config = dict(
    n_layer=15,
    d_model=256,
    n_experts=64,
    experts_per_token=4,
    d_expert=80,
    d_shared_expert=0,
    activation='clamped_swiglu',
    moe_layers=[0, 1, 2, 3, 4, 5, 6, 7, 8, 9, 10, 11, 12, 13, 14],
    router_score='softmax',
    normalize_top_k=True,
    routed_scale=1.0,
    balance_loss=0.000121,
    balance_bias=True,
    router_z_loss=0.0001,
    n_groups=8,
    groups_per_token=2,
    init_std_router=0.0114,
    lr_router=0.00123,
    vocab_size=8192,
    norm='rmsnorm',
    norm_eps=1e-05,
    tie_embeddings=False,
    optimizer='laprop',
    lr=0.000988,
    beta1=0.9,
    beta2=0.98,
    grad_clip=1.0,
    batch_tokens=[32768, 65536],
    seq_len=512,
    train_tokens=350700000,
    steps=7658,
    dataset='wikipedia_en',
)
Below are experts of layer 2 (counted from 0) of a mixture-of-experts language model. Rows are named gate (a neuron's input weights, with its number), up (a neuron's input weights, with its number) and show model dimensions 0-255. Each number is 500 + 40 x the weight over its row's rms, rounded and kept within 0 to 999. Numbers have three digits each.
Before each expert's rows: a language model's description of what the expert responds to. This comes from a sample of Wikipedia text that the model never trained on.

# expert 49
What it handles: Single capital letters inside abbreviations and country or team codes, often in parentheses or tables, such as IRI, FIBiol, ATTSW, HXLT.
gate1:487536470426564518514507469515439531515514474536566443557580471422484425447476509477538552464477521514510530506471439500445462513458468524499492538504575476499477508499542499508471452448498489524471539516443538474583501501474419509478473472487503501484526513556518544533539478544486531534507551472462447474526448514549520540486528451439597505425590490487532401451505573495399422455560538484565490473476443573517498495474485610537512449538528486587512499479523481533460508546516519480473394514495442470466491476483519443512511528524454468566502550558587422440547513533565513487499527497512529501556510514504498506441481467536429412430438519531520495501504485464576509470472532511495483513453474521507511500481447485500473498512522591537535566441551543485524479493485529
up1:499556444497455482454514492549525452579486532503560506523485477453391488531581478559473482507477478545469533499523513549491460542456501524484458574483529441505497475524530445494463500456500489503423524501459483498495455519448423507485493465522517474444554490521430523511470560562441580496473535561506509527570456460499461527534436486421493517488545463518485444520515559439470416499518500490538466435440521489474434540479481496507475463452469515552527419501538524526497466562529503566584467561488415495537474432516562489579439597571477456518585467554493433433547509464511522472524417512491516579508484463466497513480530484488464500455527511525488535553546551434524486486506559504466501440493552493441467529475465450476548494513497537529501489451567514533416485471558487

# expert 13
What it handles: The word New before Zealand or York, plus common function words and modals like was, would, can, and pieces like cul-min-ated.
gate1:477499476581432547434453497533515493491524463413557528522497481523541529484540438548533505454482454506507523523511500463447508511533491422458491498545537509484506435443494509522547416430542498501516486532523485567437474562480510514389497466488515485486473569462488534453444553545445558561588500604560538578477474495528516511547461524467524469469526581588532577516584520498485517544506520518521494500519507468509541529487541463499474483538503503470469480469509529406499496439482460463510545481544523538461486408449504475520459498486460581467422480515486473491499515522482457608488407530464546574470466514434548521509503482478483451545471506476474556507444476453494472486431464535503542542467529451470471536521506476460527534460498449555527507477585479408552469527485525
up1:506495538606458535468477466421444547498508483509564523543514463494517509486522575466542499483478516489467551529489534407492470514554487479522418431535593502480442473553582531504551487482487561540465449530570511528470451541463537557532550490514534474498395558507430509497472525498489508535527582535546500515456490478562528478526475519437488556453484566488482474600473503499461487554492432481589485520462476483519536533471505512444465467538434497480502430475514486496484516458539473519465514461448485550530566539484476519445410484586472565477444519517465540513480518536507600541508519508485537474474455478482542525485498536491511467571508513479543435463433485424524510490434446515522488501494528488470454547484490550521502493455486496447438551463551405500522421510524581

# expert 54
What it handles: Date digits like 1952, table divider rows, middle pieces after con- (condominiums, constraint), and adverbs first, then, own.
gate1:483469514467473475566479495401501460535503536472526477548465436573516485552467437497514456500568535433527477470555526527502523519494570472446475559517453500537504460472373483553491501503510517536544441458451483489542566598430571512449527508490454492513463495517583514542532522447550524501438443464512508533516473506510519552471460512511514475482479543476486490417506490516431441528541525451415515528464503517491445473467566548512515445508537500516463484456476523471537541449522515512541518555504425517496516500454572511542544560532427464521457480561495587595560531450473449504451468473453551564500585492486474516484447480452532457440416485509488428476488508479543502534422507453523495547509433485445520511497526504589543526563507447482550533487467504485514527479461506
up1:484530482439456492509423475440535406579536526502478504521492408472471496540529410547523423488504532426553513467530522534548471460477532525398479544455524472513458501505423426499470518506567540523545589437466493493527544551466534487505489497437428516495498494476494509520517496456533520510452457463488558522443508467557469515491467495495440547482478563465494518424493537467458477507483539475450525492419546506531468478509559507479573473517512512544491497439443491500467473483541472504482465493530430551548461496456516502494580536577463525482447511547511468520553611468504553542436556468438529586460553546462518516512460507484457444451450483501395463514496530470522482516422504503439497531567466506501488528522476484554491512596476466482524565482462553459477532499447520